config = dict(
    n_experts=24,
    decay_fraction=0.949,
    doc_mask=False,
    dataset='wikipedia_en',
)
Below are experts of layer 8 (counted from 0) of a mixture-of-experts language model. Rows are named router (the router's row for the expert), gate (a neuron's input weights, with its number), up (a neuron's input weights, with its number) and show model dimensions 256-319. Each number is 500 + 25 x the weight over its row's rms, rounded and kept within 0 to 999. Numbers have three digits each.
After each expert's rows: "mostly gets" lists some tokens that are sent to it at least half of the time. This comes from a sample of Wikipedia text that the model never trained on.

# expert 4
router:504508479524510472482458516486494550533495539506545451457478513535542521461561481549483501501483520475503504482517505504491500505477462467498518521489478516480544533527480487536497473484501524
gate0:469486490528494506521518513529474454536482513529492503480509503506515486479494490522501500509472497513486454459501447535464476457510534501530526514528501453526512473494468522488466459527522458
up0:476504522527508474502540533509488460522460493512490524483516525535509488472462475496494472466501480511482495443509447520484496510494524492543511511511524516502501470491446520468494488517554460
gate1:446492456529519498497467523423495477513508526484566449504499494556508505480510516508465474464454517455523542483454496547523516512499440465528494503539499477541504514476507483483500461482474516
up1:483501442518504530506466499468518471500479504507541486513511497534511477480528474518492516479467489477550511499482516530544501503496468485526447519561518489511473487485503495473474472508468505
gate2:520522498542513472523463464504495503509484508526543429507488447555526519480521453499480519489519484493485492495510483497528491540486467550503517512487509526537508517526465513536473505488514488
up2:494495524520528480496482464529525493504482493529506445475502488517542519480524495525474520442492527505465444537528481508478475534466455508497504489505512496521495501511500523544498481500528499
mostly gets: " water", " small", " short", " \"A", " real", " health"

# expert 17
router:496516495482496522490541517498536504516486559499434511538534501515546477511501489503488527487536498511519464550463563523548475473549456506516493507487524511524489500499462542545475508489480516
gate0:504514492517546512502525516516576503493460498496496486504546511505540483475481489528506552512506468519458494464512510484544445496528508491480490517517474491540490515461504470472479481481469525
up0:493516508506519484544513499488531498520498488516481509497565487536500512460470489511473509535495514478489490516500502491557458519545532476494514531516482486524437507440499466493465452483460479
gate1:493491530479532485480524471508521480535521509483503516487478486455517479486459463483503496528520517503513477531511538515498500474446479498474482492504538492495511466491493483508502522541539537
up1:484521547473511514489503481505517507550497469493502502474483460494486486492467476474509535507511524551530487535523513485480464478470481491503489534504547516471520455513519498510501518492534499
gate2:446522548484459513485508514502511489509456492492460475536471553555518514541521494491494464474505523517505506533498514474504527514507473499497486519560482473540501538517503493557512468494466510
up2:492513556499462477493463535514475498511468478487443484534461543575497491514496534493512487474496530482491487490444527477502516535521499516506481503523503449518482514521524491512512477469478495
mostly gets: " V", " Kh", "ya", "ha", " Jan", " Kar"

# expert 14
router:485509458516528516522509489486516487495456544481494521523526492494528523527503505504489544524486540488520528501510531512556535500545463520485532498513524537474499496466502539478529476511513492
gate0:493490448492508512501551505519487455457479494498474517495545503476507488505483468524527473508511483460490552541490502511527514460477489486489537541481487553510508522485483518492465508483507507
up0:474517428503535512544522513506492466480474494481464507535528494468505501525497472546506442511512451477492518517475497471524524471494532492484527533464470550478479552483456510493476552496523490
gate1:479468480539551506543502486540531482436466530484515500483516530521492483479474555511466470513489487543486519488499467486566514496478476482445532511479515513505495473473450469491525493481540499
up1:482470486530552524542508494536524463474477516489506476524499502516491465494500525478492513511484480517480520480541467506559521497504499483467499494517514537470499474454461492503515480492577533
gate2:508499498510490515492504492522488487461527523497476551488538505494525477505516458502513473484520463496509529452516524502547490552443439479484507529523559457479531531508474463440512536499511476
up2:473524480489479484477500506492503469447555485472479567469527513480535518519521478488534468464494450509497523472526522505531509547466450480522520499511549479457557528519441486433543510490548481
mostly gets: " P", " K", " Sh", " G", " p", " Al"

# expert 18
router:531499505500500439503466452505508511499480519439465524449516527527535543487500504483469509516495502478515478537434501529531508491492528493539570536496477490473489518509480512520476474451500502
gate0:499530528499530519492501453471486494533517477505477541471482445517520461528541488465468496529483475538478512525536475502514567461448510529507544508536435504477471489482498511499478496480514476
up0:487509527485528502497516463482509488490542510508468516487514453522512468487528470473474500512521493541472532569511501525506567447461497546515553504536454491492505523473506511498468496504487454
gate1:498477513524519530519545459478517529506468529491463511458515490526510506518475499494501505521517504483542492517474509493495529472511532462515470501516545513507487508503502493477506494478500536
up1:493467493517519559529532457462512518494491535506468492475531484514523497527490505525510513524517506524526500514486523472508519489513527463514456503490523511501495525534526498480469505487485539
gate2:451508476493482474495467511481491478467470460504482534483470517520559533510485466471529531479482484476498493493483478476510487486501496454481497532500486507453522482484498511517486463470482458
up2:463499482461479472512462503447504466451469484499474508501490500511533519507485439462536492495467512507483496501490474452529488513492476457468485467504518516451534491503474493481478471488487475
mostly gets: " is", " was", " to", " had", " were", " also"

# expert 6
router:514515500539546487452507447475515492491511513481500529514485483515500522519503512497527543501466555479519515491510493527494546487516503461504542509498453511473480499486533531529458482516542513
gate0:531515502527497532511531482504500514504498497495513491507530512494482541499477488500500507514527459489504458488521528562533504507507525483449516495483468448484561513509484439498465523482499511
up0:541505514519488516507535512477520518505525483481516498524535515498494532505506490483498479508521471519530454498525534539485485516502499510489533523511488468488550514501497436520486538494483493
gate1:457507534487501450545515504523552444443474501519490561522501499498512487514483495526509558511511503487500497517487542474490484532479461480472470525480459501462497494488521534451486485548499487
up1:472531537520537427519532499502554462485506515529524552508493466515530491497514488513543539504503508461474481523533509491485514519483466497465497499492486496471508501489511545469475488533498497
gate2:539491475475511432494498494479519455533476507520474543515515503542487541510506502519492535492475508498473495493483512495495542491509466527504521496506483465474538504467516494516532498524490566
up2:509501484490526449495473515451517475520486492526461522507524502525463545505513462511480517504471535488499521508496506485501545490482503509503496534494486478458531503475498455492532538545490539
mostly gets: " New", " Car", " St.", " David", " Black", " Gold"

# expert 20
router:541551535521528462487501480478495511543483499473452509477538544529504504459513508496529491520497535508487540513514491492529457527506497441443517527522511502541532556507486491520505470483513505
gate0:514478523468517485498508530483502481471501494541502443494512478532530517515475493510480515481501500472530505504506511500482506542508505470435474525517497496493506516489481484483498498518517505
up0:550493513486539460499495512455500478471502499538501465515516450522510494503474504477487525505511501485530502522511511526499503535499535475455500545554459505484497509479487462490515498490491511
gate1:478499507485477517463541445502481525473522474540509525484487481504489470485510454491476531524522509513490537501482511546552517482499493521448548492458523536461518497527514485514512471477519473
up1:525486508512473512473526476499483545483477418534498516466489480505474480489502526510476515503535535478492508505479519563525515499536501515446527490497499502415527517540502484511494496477527481
gate2:479467507578548481518487462521526500493520518508475467452532453486501502497508473472521544472469502491461479494513485474501509493552509483526498509537510460470550518524473454515464539533491487
up2:469475524541525481539477477488531483507499508518485512463522463516508472477521484514510514479503489493468478490482522509519518494522533470523489504511490488462548527519494463521461555514480492
mostly gets: " and", " the", " his", "'s", " her", " a"

# expert 8
router:499523516487497480499525473500529503523490516478449444503549585531509526489525453549492523510512528476469518520478498573510567505494469498518510525506502508502524517524481517563499475473532508
gate0:528541482534521516503490510513476478509479515512525473488488460461521467541528500495499539483503516489471549491522499483517584515528495517492513523543473534542484456534468478496511472518521521
up0:513536467527528513481514509530506470505490506513517459468506460455515485515503486524484540491511511505497544496509502480511548498545503523479530515523478490512493468533463493518528508520523535
gate1:511470528466552513494455471511484552489510508463545493459506481550517500495483501500486487486509486518488463505458449454487499493480506499534518512502457495490505460463491487523486461462531477
up1:510478505481529488486464494517500513478504481463541481480513500532482482499505488499471476503488511503463484542467448468461451489480486513504498504494451489511523486483487502542486468477540473
gate2:481508493482487528486579483490510485490515559507553484488511519519500495498544507556462464501473479495471491554480497500505489526510475503493470515504495498496526487495519514512532478533489459
up2:485511487491512517483578455478505483505516535485517476504508529473509499511496525533503503509483467476493508551497500490497499522502450488497489513488511522517512507468513510507527473533504463
mostly gets: ",", "s,", "e,", " which", "),", "es,"

# expert 10
router:473505506538507512514492465480545507539472513507483498454480509513520511528542499506466539541510521499474519534489495515507503514528515482469542540469513504503511504493475526517535505458538529
gate0:462510501501521492508507507534535488478481523530518505460484506462497522507524509501515485501501515495475496499530486509497514500482488500493534563518481472533492508476492514492505514525518484
up0:465522514494522499506497520550517490479483497524516520483518518497500519494523514471512500504529492517483493511514461522492502528471523499489533558490487509528516510508491494477508484555516488
gate1:466521574491465510523483499477503547477461516487515464478488469511523496504516532448472502498460466480511494502507494477541503486506510502503538540495502450520489508500476503523504477491512495
up1:456537536510472508512467490508485551505463533453501471494478495507497511506522534472467490467506485497503527504504492500505486498508518535510507523500496461528499495497469496528500494524510500
gate2:455481537519536554514493488486480494497501488508533494483502461537499467515538492488492516464495506530485524516511549467520473501523562484501510550489504475531505471521447475498509500493502497
up2:432462557520521513465439482481470500494490482481539522483495460518492496518523504480470521469490520518509489505517545461503467488547519494488500547485488475523495481511476481493503465472506511
mostly gets: " |", " /", " by:", "\\", " —;", ");"

# expert 21
router:492495522555549473489534477466484490513456494472533488493510551493512512498511499549488555496488513473502494499509513479548498507456504483529513488504511540542527510494447518498483488485512499
gate0:539512539500495490464553547489504511518470515453505526508510451449500491480523500502545516455514528509535524546491509485502532469489497478500542522510527507549475523526500517503498483490497534
up0:502498471500585522482525517461490529519456517500501490544477523526520468492504469517502473509501563480528510519478494525520530523483513494484491507523511485507493538583493505520512506517521463
gate1:460496539488517493552516524499507495516517534491506486535494493469499500481509503530515509512514510485507503514519459473482442545511463461525504500506476517511513535454507486492448479475496464
up1:495488527483538480530535503521519460521491488484485484487516467467460527520524509532510528503446506475510512500515489475471504508518500487529522491523477496469512528440493498531459481493462474
gate2:492484503520488494505469474552541510510497512503508499490503498454506511492504492512532484479494516507534509514491481494551487465489498490515499494518524495523518527492493480534518495465512474
up2:520467512513520469483465460534533488477470539513529493479507490483524510480480494517536483501487485494531511552471515503563499481516461544504500465495518458510500536467549494544516474473509489
mostly gets: "\n", "==", " ==", "===", " ===", "===="

# expert 3
router:517519580482497472512503514464578502541497527466490529475525539533531508503511460528529512514468530440531483487479493504506496516500497458513477521502503530496483524544506536502532490482536467
gate0:498509481532486535482490443470469485529489490511509518490517481495501508487512511486482516462491512493523495499482492534507536514525472533487489534547500482513472477482482464444502465500541519
up0:486505520528510496480470468478474479532514467513507501495503482484516522498505488504487502459466501481519505477466452541513545520510485527467501557505475495489462479491506475442474481532537506
gate1:565553553509482526480490499528514530469482468515441496484480468498543512529493567501502505476507499434478512502513501516493524487497484484491498491496461521511518484486480523498490480510507505
up1:573540497551493498506514500503505521466467473504428496486493487457523495534503557481491473454493495491489515502493476539493485486524494516501478479486469490525531484500481542522479482506524516
gate2:492504555511497497480511531494520497479465497506477522470480483554472506497449485490513476502484487489476491539492476511548507552506497476511487491480508506521496476526498490477485523479531466
up2:482484542493491501480512554514516507486481484477461519466512500550464524483472489470528473507464478472482511548501496516543519560476487488533496506473485502530487496524493504478488519501553468
mostly gets: " States", " U.S.", " USA", " football", " University", " 2011"

# expert 9
router:504509557502509514491471513489561520488511521503500517473477583514527514496505499511450523509482515467535515489500520530546524479489492446477531545488506546512509521492509502514532483474495479
gate0:489492518476484479523506480519532484449478526511505467450502492497513466496521505471462487527498529473480521520498509491479510544521475557480502526552512479519490452506528505517518487495501526
up0:475480551505467486506508481489534508452472533520511483451489521501511470485514502482483497525475518486439500500495522512500496535517475521474511547549525492512499477488494500504527503492508503
gate1:507576525465473487524532521479498522535484468528501489456514516545523491492508510497479529486513478493512517443462494509487495514464498517529478485466518547499481448524518501479520524522513533
up1:477557524481485500541515511519464519521482457540506491465512533535520493499517521470492517480499470492524499455447492540481479521477464512515472504479491558505456444516515513498531531507478531
gate2:499499507509487486535539485481493561510516552522515483456480526524499502526501500489472478484504525473488545451509473424491520518483496500494501510506509532502525494528490508514550502509524512
up2:498521538500488501539519506486494540500500577517517504455482522513524512510517487488491478504509492451512552477527452455485511549496486531478504520463543532475457489531500523514567516501508512
mostly gets: " 1", " 4", " 5", " 2", " 3", " 0"

# expert 15
router:511491502547457499493521497477507511531504535481471465511482512521498556483489480524495520491530517505531493498500481506528501515476484461502503521505514522504481517487521482525465457495520482
gate0:524490476466463490510533493511506496505487514490510485488489532539479524502469507446495475480532522495515473497531521504458480509491443439552564503513524502543458504500522496486532470493494475
up0:524497474451499468532539511509507479521486527493491505495484513504498519520509538427502481470516502472477520485510523516483472510492473426554548483520520494522482482509540491481537481506493466
gate1:549509508519507479497485489492520470538489542499481519490473448546426514461497535537475538480540512492506488508542496447487473499509477494533533510509554482484483533535534519452513483507519513
up1:517502516531501468496472502501506495518515512468488521507516463543451496441517551516473550464538485519479520517544466470511489495550464499503513514511537512472471537539529491488531508517510518
gate2:513470526517459525548519450519478496514549519465491502562519488490491540500461479499506486459508538488512479509517479487462530480506544479504513469527513523484528512543489483467481528491514503
up2:509454525502455495533539462506492513497527510503457482546499482479494549496436480479497461452518496476548489510505511487467526490502519506505520520529547527450504512528497487478512539493501525
mostly gets: " May", " October", " August", " December", " November", " June"

# expert 5
router:495496481522505515512491470485519529525467495506487513470503532509517500526549484471462546510502512484463480518473481529529498521518494476479552515510508492504509514505487511485504480497573449
gate0:509514512473548466494517510458495500531514509431502517483508529474534516546531478528526508509517487508481475517493472512479472470474451498457526499505512474470531502513572473516447445479545521
up0:489518517496551463492500528447472481531464494467520526497503511487486502507534477522537501514501505482477483509495479491476471486506478495494532510504498480485542489508533499490456472454557506
gate1:487453552520487520547498497497524525474492497546496503502479465530518498494513517489524513478437475514472500537490493535535472528488518504476515505498496484508451510538493527506449481466481461
up1:502431505508499507530513467475537538443515499553510506533473500498529508482478510484511518461483508494472490519508506535523437515496542503507525481539500469490487510533500510517441488479470471
gate2:471511502490475516473471488501498482482536459487470508494467483497532513503502518503508510497496496480512495454476522514533509507478482464503556473530501489474522514455482472488485499467547505
up2:475497505490514532458481514490482488488556513519472528510477491474506535502490494490511477501466485498528494485465540507506515494487489457510550477531501482472529519462483488501501505494535523
mostly gets: " |", "|", "i,", "s:", " by:", "a,"

# expert 12
router:513514519513485456488517443482535562523516482471474496460525527511514495449512516517493464527507513496559534496495533531507512522484515491483535549512477514516553530506468485523500485499484496
gate0:543526512458495447469524519450472482490457519490465494498537526524498512479545500507497449514553539466464525482528533491512502510503454527495437534486517507505560536473516497519503491479491465
up0:558521516494510488485549518484495470471469505499498528490532529529502494473492512531500508508494518447450519480513515489504530501471502520500488460483540516485507492445546472503526523481504511
gate1:493484493479507438528517549490541494514533469510473496481483552508475483491487484508460458466518538482483519547501460501513513540488501498505437517462546522476531526460475497481511476466459496
up1:544488492487476453499501541517520501529478537484451500467535559514469511512498478548478492494523511465463495512497489509513551557481522481500474497462512504455525513493465491494544511471505484
gate2:562473503484546481485488531506492485493487510516486476512464504501544502482474474559483498469477482474544496482506488504465521509504523491470496483472432495509526487524505493532466528491514500
up2:561477523498544478454486507516498481500486524504496474520437496486518506517484490534495497491508493462530511486501482492474473501514535490459496483477466525487541480516522489536463519450469481
mostly gets: " a", " the", "'s", " The", " an", "The"

# expert 23
router:489522527570484495487509486502504495522461514457516496498481528500519512489523495476496487496531539469479521496455516525543514527502513490499524543496477556518524538516485517491469459548506497
gate0:487491471512501471558526460500531539523485499543528558491536509495489490488492473506484520519463497482491491490481466446500504497519504507524469576501478487568523525518516551480497505562488529
up0:491496474527517481522514457486526539494505509528534526481547511488507512486488472490497504500482484468492480490495464452521508524534499497525460540525494477572526513543523545495492510537502555
gate1:481498488512482485464481506502514502515479479492521522535492523509506529563515524522510509492469482500497495480502486502503484483530542494512456517517484503526483487508553491502443521526542459
up1:475533479490498509462503491523505479479495480499525496497505547530529483551498513470511514513456464476510490528492494519533528513482557510504443525526488519545481508505531483501468521548496458
gate2:482509549522475451543542509506526476487529491526490476521513514447493529538508478506483454472452515506491511511526490475520481481548501526494530501531474548481487534436522491506476484539518509
up2:504517521520492486540538506527537451493493508507507505531513524478515484528480496532472477503462520479518531530525493518560510528532497548459513508504475535475495505456520522471482481572455470
mostly gets: "ated", " released", " known", " for", " found", " played"

# expert 0
router:474527511526534484494513492483489505504444472495506505476524497530498477508500523510489530488523512460511558527488481519507500534461518510514508546486496537530502515489469516508518476520536485
gate0:467479486458486463507492490507504471473478504473552485502520519511504529496477523458499477517513515432492532512490480515486515520484497479492476549495475532517498511468512468506491481491514462
up0:478462498485504476495489487509493457454487512491527480484516513523519501509465528491506488530512480450475532513515477513493506487480464468506483554511505526522501517492533476478467496442509415
gate1:464499477528489525487497480479470514479506468500469519520538480516487482466544463514507486475530510478529507520510524517538466545471530494492536545494499479521516535500535518480525495564570503
up1:492505467512468547448509483484522535499511504489466522568522489521477495487527472494529483484537491480517510496508528479538501510482501554508507523484495527491507550498540489471504526562531500
gate2:488500495502505503492498506526483506469510490523509510503503532457462526474521460541427520499555527465511522484495512525525509522488563477526513518509460497475493520471514524487487483473516447
up2:490509489508515481515529481502515461500489482548515526507523540543488508469475448509470492487535499465499521496493473512507496524461529514517508538515498481493481497458514506505458455488514471
mostly gets: "ator", "atory", " project", " plant", "ative", " develop"

# expert 13
router:478513538503506493474484491480566569498512515502495501523523559526508464497483491500473550530509498492487500494508502525522523518509473490503524530584489538467488510521496492531532468492487459
gate0:523518486540524454552475526503524488483544525516481519443460489524502494478521524455492494504513477504522479490509533436538477513496456474522498486517517510501547485483478501510496534547490516
up0:512519499537506462494460522487519476487500514524486526441486498489484489505514488478470502505523484481500476447534547452521513508481460462540488505525526520483524478500498520502526527524503537
gate1:483512442471506510480493493529464501497485488498442528482487490469525504475498528529509529507504526436544542504470524481512522460483508500533468542509507510466453523466482490480517554479480547
up1:499514461482522507505503469490470530473523525500453535490517510477516514461508522527495526497489537428539487494492527480515509475501489487554497531535513525471482527488474520460498536499477524
gate2:514547477532474450447484497521473542513507508531550518518539473505484529464514514499532475500537523510538505527525482483549541524506511484548516480523462501477499566455509528486477462462523467
up2:538560529506484479449502484513485526525492494493529513502519512534493515469467502483517504471528518499507507525534453496532482523486507466505506492507486488430512553458522586485507489479483504
mostly gets: ".", ")", "s.", "es.", ").", "a."

# expert 16
router:531533505497491487502513483490562528526502524485480498501505539504516473521522467491485516531540536473502471476488463539501526537504516507466502527514475508520477506499486531558533473479527506
gate0:510498476492452500504486475553503515541521497477484532495464527455497482504478471557481555482483474472544499478476479504459505507502502509499517531552510451494506462491464491528511482484524515
up0:519453455492461491483497463516513506517508497483505534494450555441502522464502466550497514446483502502531476504480511496466489478491483533505518492553510487489459480498477495507559496516487504
gate1:505469504498503450527542519473528528512538532460508497508504537516490521500545528529539496532519471511479493486483476494441444497484519504498519472525496495531510535552488518462468517461509522
up1:497461503501485430481529511469499536516518531464501475552499545521501501526525536494552480517519484482485459502471501486453429532484513488495533490519487459514512535544487538494460522482500524
gate2:492540454481486524463512494548527538467533492479459488532487490487521485531539484533508528491483487473485542515485519506509535512470469521515508539523486503518497499475509539549535535535497491
up2:506507481506474505484515476531538530449526492483460495524515494495488507541502522516516505461492496509474545517470495493486521517482490496500515538506494489502509502439501516514516535505511477
mostly gets: " New", " John", " South", " Robert", " French", " James"

# expert 11
router:509560457510494512491493494467496525501508527495481480478506504489547542469526470514521501509477502487499514527507488532496522507543530525475507525529503508495537513497516519501518514487558551
gate0:482519496561503508502483469483508483517477498496515492461503486499545527472491459531506519516458480551484471529533481473469505463538559543514490466521487477475510541517548480492499496478492507
up0:511484471548505456496494466476506465518486491520520473450515462493544545482501466538525530504459451573463480523505491513491470443527529522475489459512455509485517570495515506481502467482521495
gate1:511517458520473466496510505504498477545493499481482451508529481499521491513495504467517493540463493461507564474496524488484462533547502512526479494514531463506475485516499486477492497493507525
up1:513488478516512484507523524527534492545493522507513491497516513484503515509499503480487502571477502490507546445513540501508467506579517507480474489518522460521491478518516511484490485482495514
gate2:507545455462506532533523508445492520479489539504490515512502486476439469506488489479512513502498481476477465472481502522518492508501492506473503518477496485575459511530506523527463489501510461
up2:505536452487475495546513478434482495493458512491514530499514500511494521498525482477547499534479465439488505485502523526506503495486512505468542495521517526517467463520481517524488498481534480
mostly gets: " in", " of", " at", " for", " on", " with"

# expert 22
router:537494544503518479452511513460507538520475497472499482479497548516550473522528495514480481544484526477453477520468532509526516503542536459493499573498491523507509526508518537499525482501550512
gate0:458520500518518514480496507508496497436507479468492511444517513518518473523502538456463485517496493500500516494506498524492511462496549544512529503597476504499474492542502530496523495531494516
up0:479546514521544507508499507506510507447486490482446503446513514531504448525495504483479461523505511506514502495500473480486500453489539517493525544548488492519470511552498512511507497527500545
gate1:498483491498533520508474481492472554483491481458532490491469487494501479466513514444463535518530522501514495501527566500470535537506500530519516483457529514471531522473516472499513479502520493
up1:519481534519537513515504482525516521485492525477529457484482503512535484507516553457492504526528519506489502505507521495495532510494535479512511520466512544446505519507500512441478492514566507
gate2:506537527494483517504509494468489473553496527524483458539516480486491481502509481502525524513471463527471481517494504507552483482526474517480492480522499511514481488517453467479505510523492512
up2:537523493494454493544495482481493489533488556526481463523504522505491505458484484496516501485469472534488475501496482479552486490533479524474479481491497515521468478506465478488497524537519512
mostly gets: "ation", " Party", " team", "ations", " film", " work"

# expert 1
router:500518525503523472479539480484515506529464502505486476481537543470494509507518484523477533476502517501454523550523509478519493473522502454462526522500506489514512483510479551535483505465534513
gate0:491454516524514439477490475491512514511508480509495509468469518474479526496531527492450488467520496513539483513459505477490530461495508492486527500509504516510526486466512514489423517476537508
up0:514456510520545435468494460476522520492522501501479514469487476487491508523551511504476509511533470495495519523501537510434506450487495470449536490475527524471526499444504537512443505461530473
gate1:467519480482463476508501486473468464530477515512513488489524505480503490499550456440499514471467519469484509560507482503479532509510466502501509542555545546511525475507481556489393478472502489
up1:479487490511456493511510482503488487504450521513502496508519474483501499480537452457479479508476491487485502552523477480512538501510472480472487534538522513544548533511490524470400480477495472
gate2:451542457472474494472506491482533524553486465486496450496538499518525497505478460543488490483526483483448454540517476499469565511533503506480474516512484473489468571460519520473507503512522451
up2:472549484508475442477495448498552495534486454498491508514571520497543495517454478494488529504493494519466485564528445496491551501537473527482445514508517487507479509477495530464496492521494455
mostly gets: "\n", "\n ", " MPC", " Total", "==C", "Personal"

# expert 2
router:516520481483514481527516510466543492546508536508491513501531525513522492500477463514509517505479479474520513505512520503507480527514493502479519514527504494508482550529506503529497506460496492
gate0:459480486509486436462567497523496457509472500493504495508514534518481514490478488494495528506489480488514489507515531475458485464523505533519524485460479488490511517509507508517488524511524489
up0:502479475504456422498562509526512473492496505478477494513533542496509532476442480487478518482473497513493497517544522519459508470532511536525517512465515493488488552516492521513509497504502479
gate1:513520453404491475500530510553471528456477512480514480495510500498471460473484476445488496525465494485478527515510513507507504536483516530516516509506472522523518502485479525493492471472491513
up1:526513450407499500507515488515527487482505490487511487487520521518479479499493486453480500548477486482502509515522508505506485525456480501482479493495504523511480501492481521523486488478497512
gate2:499509447524524480513519502528548543547464499454534484525501506485505488511534454461512477490503479524515537499539500501538448517529495515530550556440505465532487529512520471463499513450507474
up2:482520446494524474482533490514518434500511517474523515513498516481530484506534463485501460489477494507504522508523495490562511522538481512512521517444507447522473507514520481490490517482476476
mostly gets: " Robert", " William", " Thomas", "ville", "ley", "ford"

# expert 7
router:436519491543524453471498502490517566533501519497481478483478490503496516503504485521490534524456504500513504492493522487518513490513524490505529505508459457524480522492490493516464484521502537
gate0:493471493483522485520444475505487490527468520467503510524492511464473544517523486497435511509518471505504507548481445502477535496486503544482526516459525491501466543493517513496479543489525526
up0:511479524489539479523468470520489473528476473474471526531496510451489542526497512476448508536510481507504532521470470479469534512502498544464537527479516498485473536488508493486474529467532519
gate1:504497519490532524498524487490481530492515498490517474533487513509503521490599469469515534454536525498469471507456473475481485500531511478486515512547500498480536505458521510509469525495497503
up1:493495488500540512512520487514463521458534520502500458513480506513487536492547475468500513473537535485474487502449486487468487497546503464485494503550505479485515480467541501513466530467482524
gate2:500482509495499508474463516430503478536524502479498519553479554563513481483434510485470483494468500514500541527488538529467516515523549458470505525499519482511506442487492497523509494470502487
up2:488486490477520504485468508448523498511526515473485536551485548550519461471469506496475489511485491497501518524483538513493512513482585495482500507499520480501501482503476520494529481458494491
mostly gets: "-", " (", " d", " m", " f", " \""

# expert 19
router:492484497519544501503467465489524537515485560506475464490453499484542521460534478536477530494526527487513465553519514533510458497506474505511515490497526495482537490490502512502467465529491485
gate0:495510509491509535498447492499523510515525510519480519510489510444476536528507467494494514450479527465511479534525481491512522453499491495514496498548534501543506481477462510515496512515512523
up0:466524500509545498502443513467506483524506509524507535524494476466492536533466475489444490493480534451516523521502511477480509511496479510523502517522544508509502485487458510492503504534493499
gate1:523495544486489513508499481513533502455474500517536493524484483482500486453521526535500485543500498500533493497460531520505497513488518540504484509502475453530514498519481487497506519538480501
up1:535523562498529506510491486555520521466458500489507505521475460484507511512545487558500511539513536509512478480462494521496534494467516532509466537508509436497479492513509477507481532537459493
gate2:503503476514516512558489462478474506523532531541512448529484523481538499491513533502501517540500530532505474494499478487516533451507463473502492500521527491523477499473483498534503503534488448
up2:529551483517494512507486462477499487527482542497497420525525503489529493499491539496506466516498480510525480472519497519481552466501481472509477506486532487518481468480464515521527505523501481
mostly gets: " J", " n", " Ch", " c", " V", " Me"